Weights of a small mixture-of-experts language model, trained from scratch on English Wikipedia.
Size: 10 layers, width 256, vocabulary 2048, 105M parameters.
Training: a variant of Adam for the experts, 1094M tokens.
Below are experts of layer 6 (counted from 0) of a mixture-of-experts language model. Rows are named router (the router's row for the expert), down (a neuron's output weights, with its number) and show model dimensions 0-127. Each number is 128 + 32 x the weight over its row's rms, rounded and kept within 0 to 255.
Before each expert's rows: a language model's description of what the expert responds to. This comes from a sample of Wikipedia text that the model never trained on.

# expert 59
What it handles: Final pieces of surnames and place names like -ton, -son, -n, -y, -ick, -ford, -ville, -ć: Novot-n-á, Kinn-ick Stadium, Micke-y.
router [109 130 179 111 106 138 158 156 136 128 138 162 182  99 161 112 126 115 150  83 139 109 118 134 100 100  74  75 123  66 140 146 135 201  90 142 103 177 106 131  75 106 131 128 148  87 121 162 135 164 111 131 153 124 150 213 141 124 107 183 173 137  57 106 133  84 169 102 165 121 108  91  97 139  96 208 175  82 170 156 120 187 117 128 147 139  79 130 125 141 158 104 170 126 141 128  67  81 112 153 113 123 183 121  96 125 157  73  98  81 123 138 126 174 103 133 152  71 160  82 134 120  89 138 162 162 172 156]
down0 [112 108 132 127 126  91  75 156 136 151 167 185 112 118 142 131 142  86 152  78 130 117 141 112  98 122 133 148 135 104 162 143 123  68 118  94 132 128 175 113 125 134  78 119 131  99 128 131 112 143 121 103  92 169 108 126 114  67 152 155 141 155 133 175 151 134 112 133 100 150  82 109 117 157 118 125 144 113 132 183  77 114  97 190  65 131 172 114 117 104 149  95 171 144 130 112 114 100 119 179 109 161 188 114 115 100  69 179 125 101 131  85 154 160 141 101  95  71 136 146  55 126  74 116 102  43 189 159]
down1 [142  37 121  95 125  56 174 144  98 181 135  95 119 114 111 133 186 152 193 134 136  31 136 180 145 115  82 121 135 185 112  79 153 152 148 141  72 121 156 113 155 140 147 133 156 128 145 151 161 151 128 137 157 160 167 161 105 130 158  95 161 139 124 126  97 134 139 148 145 129 125  90 100  99  81 130 141 161 125  95 141  79 179 135 157 129 165 146 127 164 122 123 170 121 141 121 157 143 156 171 106 138 158 168 124 130  95  94 169 126 128 125  87  92  94 174 147 207 101 179 150 134 100 126 130 114 113 156]
down2 [ 73 142 198 143  99 121  90 160 130 120  98 143 188 113 132 131 139 134 152  95  67 166 168 116 116 166 132  97  84  52  48 138 137 138 113 151 122 122 123  97 120 144 109 126 110 159  97 111 112 160 142  85 100  94 122 122 160 105 163  35 125 102 118  94 101 126  71 166 115 129 134 173 145 165 100 199 139 152  62 160 101  95  52 111 141 120 151 104  72 139 143  80 150 112  69 152 135 108 126 139  87  62 193  62 133 137 130 137 117 135 117 145 133  51 158 115 130 117 146  93 161 125 113  84 159  88 127 119]
down3 [156  86 119 145  81 191 136 108  89 141 179 106 134 151 181 145 118 168 124 167 174 118 148 113 125 107 114 103 110  91 155 109 121 147 168  81  78 151  92 153 155 180 143 137 165 132 146  88 214 132  88 163 106 163 165 106 122 111 130 149  97 177  81 126 143 153  56 177 132  89  88 101  89 116  90 185 139 157  91 140 189 179 172 152 127  96 179  92 128 181 169 165 163 110  91 188 154 134 139 190 116  89 117 103 156 153 101 137 140 131 116 141 142 151 112 150 135 113 137 144 146 108 133  94  76 108 135 121]
down4 [182 144 116 104 181 219 146 212 128  83 115 114 168 135 154 106 116  83  75 156 189 135 150  97 147 166  94 157 174 107 110 162 143 131 163 170 128 144 131  79 122 151 147  83  99 176 142 165 173 114 117 146 162 109  95  94 156 146 155  88  99 128 128 102 134 156 163 164 164 159 109 120  86  89 116 102 168 165 131 187 128  77  98 125 135 132 139 157 119 148 165  65  69 117 128  67 134 108  96 116 140 114  90  75 129  78 116 148 147 116 189 141 124  90 191 153 117 155 151 153 162 124 101  79 125 115  60 167]

# expert 50
What it handles: Capitalized first syllables of names and proper nouns, often after pipes or dashes in lists: Bilinda, Roger, Daniel, Denmark.
router [186 141 133 134 168 158 109 172 111 152  84 197  87 173 128  66 151 126 147 178 164 143 110 154  85  99 125 127 144 155 116 137  91  85 136 100 181 150  86  87 155 151 119 142 109  82 139 128 131  81 137 144 167 130 153 101 125 164 105 118 188 117 158 149 145 134 108 138 147 129 134 174 144 153  81  99 159 123 114 126 147 111 135 108 145  96 150 128  94 157  97 124  93 138  89 119  93 126 129 127 154 113 113 169 199 138 111 137 149 132 116 124 109 104 146 174 128 136 123 120 112 164 128 137 108 140 119 132]
down0 [169  80  99 111 110 128 129 136 141  80 112  80 171 102 150 199 100  67  50 135 129 134 157  96 140 101  80  98 138 123 119 163 157  97 166 122  42 107 169 147 114 142 159 169 134 105 114 168  56 111  83 142 153 124  86 113 132 139 162  75 182 139 128 152 190 156 121 157 138 166 116  87  53  76 132 129 136 125 139 133 159 151 187 103 141 164  76 123 156 117 133 171 161 130 188 121 145  71 122 150 116 128  89 142 163  61 129  87 143 145 120 157 124 106  79  90 115 132  76 106 128  86 100  79 141 147  64 123]
down1 [130 126 104 132  99 111 128 106 108 183  88 140  97 115 200 117 135 124 174 141 129 154 167 135 105 167 140 148  88 188  71  67 118 136 125 157 137  80 101 162 120 111  72  64  98 163 148 118  65 135  53 118 100  73 112 160 172 117  94 115  98 106 112 114 124 103 142 101 113  94 102  84  99 168 149 164 117 103 127 172 178 154 113 113 160 161 195 162 135 164  74  63 117  60 156 140 153 104 125  99  85 155 139 135 101 172 150 160 138 126 185 105 102 173 168 208 111  97  86 138 123 166 146 157 125  59 147 157]
down2 [170 138 131 163 124  90 116 140 159 165 132 183 112 181 177 115 124 127 158 144 114  65 113 176 169 157 162 144  99 145 184 104 158  95 154 144 130 188  71 151 125 113  59 128  61  77 132 119 146 109 153 147 141 139 150  80 187 144  73 131 126 145  62 108  94  78 140 126 137 128 142 136  92 113 105 146 107 122 162  50 114  98 122 179 134 120  90 132 123 146 125 198 185 168 117 176  94 144  90 119 105  45 104 129 176  82 119  53 157 116 117 109 137 149 147 163 169  98 105 179 116 190 104 113 111 115  80 101]
down3 [130 127 130 121 142 152 129 165 105  42 125  82 227 102 165 156 164 177 125 146 148 142  73 136  51  96 115 131 114  90  99  78 119 141 150 126 158 132  91 126 148  77 143 176 104  63 119 119 104 166 110 115  64 147 120 166 114  93 118 167 115 124 191 152 124 146 122  99 137 102  72 112 169 100 129 139  98 112 142 122 154 160 134 147 137 192  99 176 122  99 124 129  91 138  88 119  97 111 119  92 128  83 158 145 119 205 203 114 174 100 104 129 111 119 148 160 130 129 152 108 146 200  95 197 136 150 171  66]
down4 [ 72 108 164 140 132 105  98 200  92 138 148  97 103 152 120 154 133 125 108 113 176 156 104  95 134  68 117 137 114 142 152 112 104 152 139 112 131  99 125 131 143 180 157 137 179 125 192 150 136 138 127 111 168 129 142 109 113 130 126  73 136  73 162 122 141 139 132  97 106 142 158 140 129  70 122 155 182 167 105 118 111 171 229 124 129 153 148  74 161 111 100 132  80 191 114  98 193 102 140 122 154  66 114 150 120 143 177 172  90  76 121 101 193 123 163  89 131 125 135 118 116 135  85  76 163 143 125 146]

# expert 4
What it handles: Determiners like the, a, an and table pipe cells in election results and political biographies, e.g. "| Independent", "of the", "the Permanent".
router [167  90  98 144 110  79 140 112 152  89  96 132  88 163 111  86 121  96 122 159  57 125 130 136 105 179 161  97 141 134 129 144 125 120 130  89 148 145 101 116 113 118 137 178 134 142 104  97 139  72 188 183  77  77  94 101 175 134 154 109 114 100 125 112 133  93 146 157 132 203  42 104 124 132 147 173 150 128 229 156 102 144 168 101  91 112 111 129 173  93 136 120 171  90 164 180 105 138 155 148 182 115 126 101 177 114 110 117 108 166  81 167 116 120 151 124 147  88 153  93 107 163  94 113 140 162  76 132]
down0 [104 102 111  79 166 131 153  60 130 137 115 162 149 152 115 164  57 137 175 133 137 123 125 137 103  69 123 160 130  90 102  93 169 102 154 162 111 158 157 164 139 116 123 123  62 133 131 181 165 136 110 167  96 130 119  75 119  79 170 142 101 172 189 163 126 156 154 161 107 126 135 113  87 135  86 130 130 148 139 148 155 160 129 105 179 151 137 135 119  63 146 124 111 103  92 150  88 164  57 133 146 134 142 150 124 124 122 156 143 164 184  88 151 163 126 147 165  29 218 156 101 126 178 149 115 149 134  98]
down1 [107  85 196  63 125 117 125  94 108 115 108 128 145 103 158  85 121  83  96 113 127 141 121 137 149 153 147 182 181 158 127 104 110 105 128 107  98 117 168 154 107 113 108 104 136  90 122 165  97 139  87 107 153  92 171 120 117 102 170 178 184 113  91 158 177  87 155 129 121 159 136  99 125  58 150 102 132 121 100 197 105 126  75 165 147 129 131 188 147 141 123  34 105  64 137 136 103 149 123 127  58 180 105 128 175 159 105 123 140 131 123 110 134 158 146  85  99 107  75 152  88 105 146 161 175 144  75 100]
down2 [165 142 196  90 160 135 124 199  60 127 128 112 136  88 135 122 107 137 127 167  87 193 148 125 130 128 155 133  90 126 158 154 111 130 128  68  89 142  98 137 165 120 133  50 123 122  84 157  85 100 132 118 136 108 145 166 104 135  75 102 136 135 107 161 130 171 127  95 120 154 107 109  94 121 120 137 125 140 108 159 144 129  89 106 157 120 178 174 125  99 174 120 157  77  55 143 113  67 116  98 104  93 165 157  79 139  92 114 160 118 122 143  52 162 233  99 101  88  62  86 121 144 118 179 151 120 103  71]
down3 [115 104 100 114 113  87  90 111 134 130 117 160  81  99 135  99 148  82 160 140 101 125 158  93 128  55 148  75 106 138 137 100  91  65 125  77  91 135  94 172 192 177 126 129  74 139  84 122 116 101 209  69 132 132 103 159 128 135 117 144 149 166 144 151 151 182 182 114  79 113  79 121 115 155 135 145 145  71 150 117  99 133 100 111 112 105  72  90 169 119 105 147  69 132  94 160 122 129  77  81 113 209  93 128 100 123 132 168 109 125 170 152 134 122 130 128 101 143 156 132 185 179 126  81 121 150 152 105]
down4 [174 155 115 185 163 135 151 130 154 100 179 103 237 119 147 112 147 126  84  87 174 138 131  81 146 166  81 156 158 114 168 128  74 135 100 130  98  73 153 173 116 129 184 104 115 118 167 121 132 153 110  66 165  94  91 173 171 183 155 116 153 104  65  89 129 133 124 213 161 138 124 140 107 118 121  97 114 161 128 139 170  68 109 152 124 145 109 136 120 129 197 116 133 138 152  65 147  50 141 157 139 136 110 134 155  74 150  86 131 141 128 165 136 147 153 130  91 158  98  96 129 109 121 124 133 107 102 128]

# expert 27
What it handles: Sports and election vocabulary in results tables and season articles, such as League, Cup, season, final, Championship, vote, Party, total.
router [150  62 168 118 157  82 121 170 155  71 101 184 146 149 114 133 107 156 176 112 136 160 191 126 119 146 162 123 110 143 108 126 103 106 196 107 125 173 113  90  94 157 137 116 104 189 130  96 109  86 123 146  98 129 101  76 140 140  88 141 117 186 125 123 109 126 172 163  73  85 114  99 144 120 114 105 160  97 168 119 161 156 176 118 144 152 150 153 147  81 156 102 140 182 122 153  84  71 151 106 153 159 158 122 157 124 144 111 120 136  64 164 133 158  80 139 157 102  95  97 182 173  92 117 104 159  96 166]
down0 [125 129  98 126 145 157 150 173 116 142 132 105 114  97 128 132 129 156 124 118 164 160 129 153 137 129 154  97 129 133  92  96 103  67 169 150  96  87 105 103 134  98 123 126 124 107 153 118 102 133 154 127 112  88 134  87 110 148 141 110 140 102  72 148  31 161 129  39 195 128 121  87 112 172 108 130  89  87 159 109  85 136 144 105 164 168 114 172 125  96 160 117 146 178 112 100 137  82 136 120  79 146 150 124 147 124  50 105 135  89 136  86 122  98 186 152 123  79 148 177 168 138 134 147 105 129 126 153]
down1 [118 158 104 107  97 113 141 179  96  91 120  98 162 120 105 170 148  75 106 159 100 162 116 152 111 130  94 101 152 139  75 168 136 108 124 139 131 127  59 119 196 141 102  85 148 113 156 124 142 120  99 122 128  95  63 122 117 140 106 133 110  82 141 105 158 144 197  82 141  99 131 137 149 143 122 150 147  68 119 122 119  71  97 104 113 134 187 142  95 131 125 139 127 128 187 219  98 136  68 148 138 108  92  84 187 137 184 107  97 189 169 127 148  98 147 163 148  90 128 110 142 156 101  85 131 136 140 139]
down2 [172  75 115  76  90 171 112 153 152 170 145 167 172 151 134 139  89 163 142 189 132 167 145  98 123 121 120 124  96  86 128 124 118 116 158 151  95 139 101  85 188 111 150 178 188 133 154 151 105 156 151 123 153 105 140  86 100 137 103 127 119 142  78 118 180 148 130 126 132 123  92  67 131  91 113 124 124  58 174 159 107 103 170  61 162 127 145  88 246 113 137 121 136 164 178 125 114 120 124 192 161 130  86 126 129 140 105 132 103 163 115  85 189 123 145 105 119 128  71 123 128  96 156 103 123 127 127 217]
down3 [128 119 145  75 130 127 124 176 154 107 133 132 142 134 173 110 103 140 145  93 122  69 120  58 106  69 148 162 120 155 108 165  90  91 107 148 149 103  37 103 146 113 172 135 202 174 143 209 102  96 139 149 132 141 164 124 114 165 170 108  94 124 107 151 217 177 103 114  99 143 150 152 136  73  89 129 182 143  49 143 121 117 135 165 173 135 124 121 111 171 172 117 191  90 118  98 145 127 145 141 151 130 150 174 128 118 142 119 118 117  98 120 125  91 142 158  54 137  91  89  90 128 132 153 151 189 110 143]
down4 [137 190 116 102 153 133  92 156 134 127 135 133 172 126 129 166 134 124  95 154 191 176 124 118 133 100 119 195 105 172 127 178 113 140 121 100 134  93 151 119  77 120 136 103 143 145  83 102 165 104 136 118  75 173 133 167 107  84 219  77 161 159 136 126 203 124 117  88 113 101 102 183  89 128 115  67  96 147 132  93 143  98  42 220  79  92 127  77 136 118 187 121 115 144 105 100 176 102 169 112  88 112  98 135 111 143 101  99  85 125 140 162 135 136 135 115  84 137 111 172  92 110  82 157 161 160 116 104]

# expert 62
What it handles: Syllable pieces of Japanese names and words in Japan-related articles, such as Takamura, Tokyo, Kokuhaku; also s in sleepover.
router [171  91 134 113 117 133 128  83 137 143 103 152 147 130 165 113 115 156 138 163 146 123 126 141  93  77 168 159 110  96 113  98  86 129 113 128  90 158 142 146 167 146 136 166  80 112 150 174 147 123 124 118  95 159 148 143 121 143  67 133  78 101 139 174 177  78 129 149 156 145  89 148 149 186 122 143 109  97 103 163 134 149 195  80 150 103 136 117 167 128 132 125  90  88 115 125 121 116  95 197 107 134 112 121 156  68  84 138 150  96 119  69  88  81 137  96  97 108 169 162 100 119  95 153 136 148 107  87]
down0 [143 138 132  96  98 174 154  94 103 108 145 118 154  80 130  81  73 104 162 140 141  81  99 186 140 117 170 150  96  87 125 102 111 104 128  96 120 110 149 163 143 107 112 133  90  89 110 192 187  61 134 154 116 119 141 161  93 106 111 123  94 121 145 132 166  80 139 171 155  84 110 135 104  76  80 137 101 144 141 179 152 160 168 147 167 123 143 158 148  80 148 101 134 109 107 174 128 183  81 165 165 119 185 132 128 177 121 160 122 112 145 170 100  89 101 152 134  93 181 201 103 113 156 188  94 104 141 107]
down1 [111 128 174 167 165  82 113  39 120  88 147 128  98 100  88 161  81 109 129 153 138 100 140  97 107 118 145 101 139 128  36 140 110 117 148 159 147 109  96 157 100 205 109 121 126  96 111 130 100  89 145  91 135 126 117  92 113 103 144 140  85  97 144 140  81 191 151 128 108 126 123 138 158 143 146 152 119  85 140 162 121 100  55 111 100 117 171  72 126 147  60  75 132 176 101 161  82 105 128  76 141 148  86 137  90 113 110 104 152 224 170 114 115 104 114 130 108 187 123 140 184 150 139 160 164 147 107 133]
down2 [ 85 125 110 156 119 116 167 147 164 123 130 121 128 115 204 114  88  77 102 124  74  96 121 108 208 130 159 131 148 166 137 143 121 135 147 182 156 146 124 151 132 171  73 148 151 115  94 102 120 140 130 171 166 158 134 149  66 168  77 153 150 117 136 118 152 143 155  89 104 124 129 198 158 163  52 108 154 138 113 127 158  97 120 121  79  98  72 111  73 158 122 118 178  99 187  58 114 175 128 211 117 190 149 159 168 106  87  90 183 144 147 160 173 102 116 156 162 131 130  92 122  73 128 127 132 144 101 112]
down3 [ 92  89 110 159 159 124 156 110 101 143 135 145 152 168 160 138 136 171 181 139 102 136 127 118 175 148 178 113 186 137 170 148 152 145 154 121  92  77  71  52  87 157  99 131 171 101 138 132  98 107 180 159 141 122 146 125 135 157 119 138 172 137 181 104  87 136 120 125 111 158 118 159 119 139 108 107 142  78  78  90 162 121 136  98  96 140  92 153  76 101  99 169 196 169 122  85 117  82 124  44 162 123 126  73 133 189 163 150 158 156 203 103  98 119 128 110 134  90 119 120 133  88 134 126  99  89 126 158]
down4 [103  98 153 120 136 154 123 123 173 144 119 123 165 122 120 172 122 132 110 194 174 167 105 101 102  91  95 155  98 142 135 176 115  57  79  54 122 154 103  81 182 139 160 104  84 155  81 124 131 174  96 123 135 136 145 125 126 151  83 176  86 116 137 177 101 131  98 151 154 126  89  95 138 120  48 132 128  67 126 116 201 128 135 133  83 127 135 148  89  80 106 113 152  94  50 143 176 160 131 158 107 129 178 141 147 108 107 164 169  93 108 127 107 111 158  98 110 103 179 165  60 120  92 126 172 128 138 141]

# expert 49
What it handles: Short letter pieces like e, we, ge, be in Slavic or foreign names and diacritic-heavy text, as in Ć-e-lije, Bet-we-en, Srbská G-e-ography.
router [113 151 140 143 168 163 112 158  94  94 151 151 139 158 108  70 111 138 190 102  61  96  87  86  36 135 124 118 134 148 199  92 132 131 135  87 103 188 158 150 142 115 107 123  74 123 111 145 163  72 167 167 122 141 158 124  90 173 104 183 157 138 132 139 165 130 133 109 110 100 138 145 192 135  79 120 112 136 107 140 144 116 100 123 163 150  72 187 153  69  88 140 111  91 206 126  98 148 146 117  44 107  96 150  82 148 131 126 108 102 133 128 135 158 149 131 122 138  98 170 158 167 168 155 144 168 101 116]
down0 [163 124 181 133  68 146 164 184 187 168 128 123  91 149 165 132 145 140 161 174 127 145  77 150 155 153 153 139 116 170 178 127 115  63  65 153  80 116  87 159 114 135 112  95 162 123 101  55 174 120 118 138 144 165 135  50 101 152 116 115 180 105 141 161 144 117  90 157 161  91 143 137 115 133 125 114 165 123 136 190 134 106 141  97 109  84 145 116 106 142  81  97 135 154  75 165  89 107 143  52  93 116 126 127 144 106 105 157 136 118 112 112 164 110 157 159 116  97 166 151 117 108 121 180 105 121 102  59]
down1 [189 130 145 125 103 152 127  75 138 107 192 101 132  62 173 153  91 175 141 153  85 142  84 116 108 124 126 172 117 121 146  76 153 117 107 130  51 187  94 134 111 117  93 132 181 101 146 130 167 103 131 127 148 152 103 108  92 136  80 165 145 136  80 159 121 153  98 104 136 107 124 128 106 103 137 130 165  95  95  81 101 132 153 153 162 132 123 124 124 136 120 168  36 116 164 168 147 159 187  68  60 175 150 144  92 127 118  87  79  86 176 120 127 196 104 110 170  87 165 136 138 112  95 112  37 146 190 124]
down2 [169 133 108 140 169 108  91 118 194  99  99 119  73  90 133 188 183  49 116 113 125 138 129 134 113  91 123 183  75 144 143 120 146 129 105  87 139 167 108  93 126 155 123 149 137 177 200 194  94 103 115 143 168 110 124  88 142 132  67  89 104  80 147 128 167 146 150 128 108 117 100 158 141 113 157 207 192  67 107 144 145  65  48 146  70 195 120 140 129 142 169 140 134 143 165 131 121 107 147 151  99 210 137 114 125 101 114 134  93 110 148 141 179 128 141 128 133 124  82 155  79  87  95 137 117 127 110 152]
down3 [169 125 148 190 129 167 145 122 125 144 140 134 139 166 158 103 178 168 117 103 157  86 105  82  78 170 186 131 159 141 130 104 115 156 120 158 160 109 111 119 112  71 143 143 147 163 191 149 166 110 118 104 133 126  65 205 137  93 141 149 159 137 183 135 135 152  86 178 128 159 100 147 135  93 121 145 163 151 197 135 118 132 105 137 160 160 132 152 146 140 185 159 123 132 135 140 211 121 153 159 172 155 109  94  67 129 187 152 104 125 114  86 102 136 131 205  94  94 146 140 154 109 153 125 144 146 133 172]
down4 [187  84 112 109 149 112 191 158  89 136 149 121 122 101  92  78 180 172 163 121 172  94  79 147  38  83 136  80 178 119  96  96  47 158  96 177  86  81 108 118 136 165 135  96 155 206 125 122 110 175 129  45 141  81 126 156 135 132 126  99 150 150  56 109 125 111  72 115 127 191 115 136 147 138 192 203 151 119 101 149 151 132 133 115 152 214 180 142 130 130 131 149 147 117 120 116 182 116 116 151 151 153 118  81 180 153 116 140 110 138  91 182 129 118 124 147 141 145 156  96  60 158 115  99  75 145 126 155]

# expert 45
What it handles: Capitalized head nouns ending named places or institutions, such as Hall, School, University, War, Park, Street, River, often after an adjective or name.
router [164 161 172 137 180 132 119 160  77  80 140 190 138 134 163  72 189  93  88 151 180 157 133 116 103 110 122  78 153 141 167 131  94 122 128 167 171 106 104 123  87  92 117 140 107 102 122 139 157 106  94 107 152 120 166  97 102 115  97 108 154 162  93 173 130 147 106 153  43 164  63 150 142  89 156 112 151 142  78 150 171 186 129 156 165 175 122 201 157 117 156 119 109 201 180 114 145  47  78  92 165 118 123 115 130 157 173 134  74 100 118 180 131 126  89 155 136 164 126 107 132 122  88  71 133 180  86 193]
down0 [165  97  51 111 144  87 109 128 165 109  93 131 148 103 124 128 114 118 116 107 157 160 132 137  82 125 167 206 178 120  98 143  66 155 137 166  98 149  98 147  61 101 126 166  70 132 122 132 149  86 131 171 168 119  96 152 135 171 124 116 124 128 160 113 112 103 118  83 139 117 143 112 129 108 146 131 123 108 175  76 112 140 102 125 135 126 113 171 212 148  91 206 142 118 167 151 123 100 120  86 165  89 122  90 107  86 178 121 170 111 121 133 102 153 159 123  85  97 134 190 114 105 157 124 115 153 176 128]
down1 [110  97  96 104 113  71 104 113  70 141 157 139 158 106 119  95  64  95 158  79 132 141 117  96  74 134 129  99 152 140 112 152 179 171 144 134  95 180 127  70  88 103  75  67 101 131 120 112 171  89 165 125 113  78 134 149  92  46 171 112  77  85 129 159 159 107 158  98  65 101 132 117 129 101 122  90 137  69 134 182 131 126 112 123 188 161  49 141 170  98 127 105  93 140 107  93 143 192 112 108  92 112 108  69 159 159 122 129 143 135 138  97 145 124 141 120  85 188 171 181 122 119 129 156 127  79  97 144]
down2 [119  99 113 116 120 129 134 197 123 153 151 200 104 150 124  82  82 162 180  85  93 153 132 116 138 189 146 117 169 156  97 143 132 115 119 118  93 141 122 135 119 133 121 100 158 137 140 232  95 120 117 147  96 104 171  72 124 170 132 149 128 129 187 100  92 144 105  98  64  97 103  70 131 102 137 126 159 101 118 143 160 106 145 109 157  82 135 167  99 146 102  99 115 131 114 173  93  87 128  84 132 112  94 145 130 128 115  49 222 123 109 194 163 173 119 102  91 106 137 100 100  78 172 160 193 163 158 169]
down3 [149 175 119 158  89 176 120 112 139 145 124 107 126  74 156 176 133 100  85 162 142  83 118 119 193 164 152  84 171 118  82 103 165  97 176 114 185 148 160 164 173 150  76  90 151  68 104 110 171 140 149 116 129 100 158 111 109 172 114 147 124 123 123 105 115  54  98 116 151 108  78 116 144 170 169 159 147  58  82  89 121  98 136  37 145 132  77 107 156 134 115 226 114 145 201 158 138 145 166 105 144 160 146 139 203 147 109  86 186 163 114 182 102 101 158 126 137 120 100  84 162 145 174 103 113 104 121 160]
down4 [155 103 135  63 138  99 127 138 168  79 144  41 136 121 121 126 173 124 143 168 142  81 112 154 168 167 147 125  82 136  71 146 171 191  56 176 165 179 134 105  85 145 148 102 170  95 192  30 147 178 181 165 117 148 110 133 154 139 121 115 134 144  89 149  91 114 157  61 170 134 139 160 140 157  41 143  78 149 146  94 108 152 153 145  47 144 119 158 116 104 136 189 137 160 144 112 180 122 187 124 116 162 155 143 128 127 114 169  71 145  47  94 138 143 170 120  88 165 128 104  89 105 110  84 116 164 175 121]

# expert 6
What it handles: Nouns for government bodies and regions (Council, District, Education, government) and noun-forming suffixes like -ment, -ation, -ition.
router [136 143 124 133 157 116 113 129 175  82 166 123 154  93 109 100 133 135 152 116 163 115 148 136 135 109 175 191 120 130 187 143 166 160 212 128 148 105 149 118  69 128 173 202 103  94 121  62 143 108 105 115 129 144 155 161 110  66 133  81 181  76 113 143 122 102 147 111 130 105 108 125 167 126 128 172 121 173 133 116 108 110 160 175 158 142 161 183 149 106 146 131 167 179 159 132 130 160  91 128 205 163 136 170 134 179  98  99  77 108 136 197 116 129  91 101 120 125  88  69 116 131 142 109 105 119 140 184]
down0 [117 163 193 136 151 126 109 137  64 122  93 106  77 144 112 129 155 162 155 154 147 124 148 114 116  84  99 121  57 179 141 105  56 116 152 129 140 116 167 118  93 170 120 122 150 164 127  86 100 120 148 159 107 182 132 107 110 151  79 186 116 143 119  84 176 134 102 174  80 195  93 107 129 141  91 164  78 187 119 150  61 164 180 159  48 139 164 120 153 185 154 140  80 106 164 134 141  93 136 141 137 120 107 151  81 148 114 121 120 129 127 141 112 171  71  71 182 144 137 118 132 147  97  81 105 103 172 111]
down1 [ 85 209 129 114 149 152 143 141 139 101 117 150 144 109 120 135 179  84  63 195 156 172 127 136 126 115 108 133  95 119 140 125 131 128 148  60 100 150  86 105  93 112 120 109 167 110 158 153 137 107 142 143 127 148 126 137 134  72 101 101  86 129  44 105 111 181 125 151 158 131 137 151 141 138  93 154 135 164 112 214 134 111 186 180 124 126 151 154 117 117 134  55  87 128 153 109 149  95 159 121 115 193 172 166 170 114  95 149  71 119 133 140  97 122 111 191  97 137 161 158 136  89 135 171 158  92 136 151]
down2 [129 144 128  62 203 123  94 106 150 100 120 121 123 123  64 144 145  86 123 150 129  76 109 149 120 133 134 119 157 154 141 119 133 102 119  79 102 122 120  94 127 124 111 107 101  39  77  81 171 113 139 149 114 156 157 143 122 122 198 124 169 100 118 159 144 110 112 118 191  82 130 174 138 188 183 101 132  98 132 135 116 152 205 127 107 134  94 121 150 120 132  36  97 110 143  85 112 176 170 120 129 154 115 117 136 164 145 127 138 129 145 172  96 111 135 141 121 148  80 159 129 152  87 149 103 101 123 131]
down3 [136 154 123  77 128 186 173 109 116 156  99 156 130 127  80 141 177 134  68 133 128  97  98 146 183 128 161  99 140 180 131 138 102 129 104 114  96 122 118 101  93 104 192  61 176 150 148 128 101 130 153 112 177 121 160 160 132  99  98 119 147 121 110 146 133 128 123 112 127 150  88 197 161 118 146 142 109 137 190 147 111 121  75  83 126 132 137 138 109 122 109 161  98 177  81 151 146 102  76 151 128 169  91 114  51  77  96 117 126 108 144  83 106  82 164 180 102 118 166 103 131  93 111 112 156 117 136 141]
down4 [181 119 123 134 114 117  79 121 145 137 165 122 115  85 138 155 121 197 203 162  96 112 155 141 146 158 121 133 164 140 172 136  86 141  76 123 106 152  84  99 154 107  66 144 125 127 156  90  85  83 121 151 122 103 109 170 108 163 151 130 159 100 106 100 160 158 124 160 153  80 144  95 138 149 139 211 157  97 169  90  89 136  96  86 109  88 170 150 146 161 167 201 133 106 125 136  70 136 140 132  97 121 196 169  52 130  89 118 155 114 124 140 103 150 150 179 107 117 114 184 136  92 118 142 155 138 158  98]

# expert 63
What it handles: Single consonant pieces, especially r, n, h, inside personal names, often foreign, e.g. Jörg, Jr., André, Bróder, Køpfe.
router [165  81 155 138 156 137 172 139 152 152 103 143 100 113  91 145 136 131  70 155  97  97  96  96 121 152 130  94  75 114  99 166 175 162 175 106 129  87 107 128 151 115  67  71 102 119 181 120 117 169  72 147 141 123  92 106  84 118 127 165 146 181 124 106 121  88 184 145 158 119  76  79 172 152 115 157 167 146 119 139 112 176 124 146 157 114 158 180 160 164 104 113 138 120  89 135 157 123 156 132 112 123  99 130  21 117 128 108 135 141 127 151 167 115 148  93  99 127 143 146  59  90  93 160 142 172 123 111]
down0 [ 85 143 210 189 117 150 126 153 168 120 155  97  85 131 144 117 116  68  95 125 155 154 128 143  98 144 123 107 129 147 127 156 129 105  88 132 134 146 129 125  58 156 190 155 168 143 127 108 113  78 131 140  94 123  77 105 133  81 104 113 141 127  42 150 116 122 155 120 151 200 123 144  93 132 161 119 126 127 149  93 136 136 127 162 168 115 104 143  90 148 146 208 110 129 126 114  98 125 130  74  94 182 136 207 148 180  90 122  77  95  67 114 142 175 158 124 135 160 110 109 175 148 130  67 124 118  95 135]
down1 [ 92 145 128 131 114 124 142 135 106 104 153 184 155 128  88 125 100 164 124 160 122 157 132 157 103 139 119 104 116 177 146 167 137 117 128 149 207  82  98 108 151 154 160 135  98 113  78 147 130 110 174 107  89 135 175 116 192 183  86 150 139 126 113  90 171 172  98 143 106 133 153  99 149 152 163 115 152 143 171  29  93 150 119 144 131 107 166  63 155 125  96 214 118 124 114  97 143 126 150 139  90 183  90 116 135 129 152  77 118 159 142 132 112 122 107 127 109 198 117 104 110  69 168 109 126  80 192 130]
down2 [162  88 134 138 131 136 113  90 189  93 123 170 185  89 152 136 153 123  78 144 131 118 154 105 152  31 126 133  97 116 190 198 152 137  72 135 153 136 155 153 160 122 109  94  76 126 139 178 123 148 137 126 152 124 112 123 135 114 102 117  71 153 170 166 158 119  93  60  95  75 113 136 140 149 118 115 136 111 123 142  17 139 153 156 101 152 198  98  69 156 139 130 129 136 128 111 172 188 100 149 171 133 166  68 103 126 155  96 135 179 139 164 146 147  96  99 122 145 110  95 122 198 128 102 122 148 114  95]
down3 [109 143 148 175 117 114 156 113  91 159 100 150 130 105 165  72 128 116  62 193 146  88  90 170 231  79 140 162 138 128 124 160  74 128  90 158 133 137 118 123 170 149  98 152 122  60 153 146 145 161 186 127  96 182 120  78 205 141 140 105 158 137 150 131 165 103 137 128 138 160 106 141 139 135 114 117 141 107 122 131 160 152 164 159  40 116 115 145  96 114 133 152 117 155 158 140 121 111 184 116 117 115 181 149 198 110 159  72 128 150 174  88 105  91  88 110 145 169  80 150  93 128 145 161 124 180 113 135]
down4 [125 132 103 124 161 117 140 172 133 108 100 140  90  86 144  84 210 199 152 127 142 143 196 116 138 132 122 152  80  85 145 204 115 100 158 122  75 169 142 118 127 120 119 114 103 168 106  99 138 156  90 147 171 127 132 212 173  94 123  99 125 166 134 156 105 177 127  67 106 135 142 158 159 190 139 113 140  45 162  54 123 142 122  52 181 112 172 125 139 164 131 150 187 134 134 138 123 141 118 157 130 194  85 135 148 140 173 169 137  73 111 102 106 131 133 170 133  95 134 105 109 110 108 106 169 164 102 100]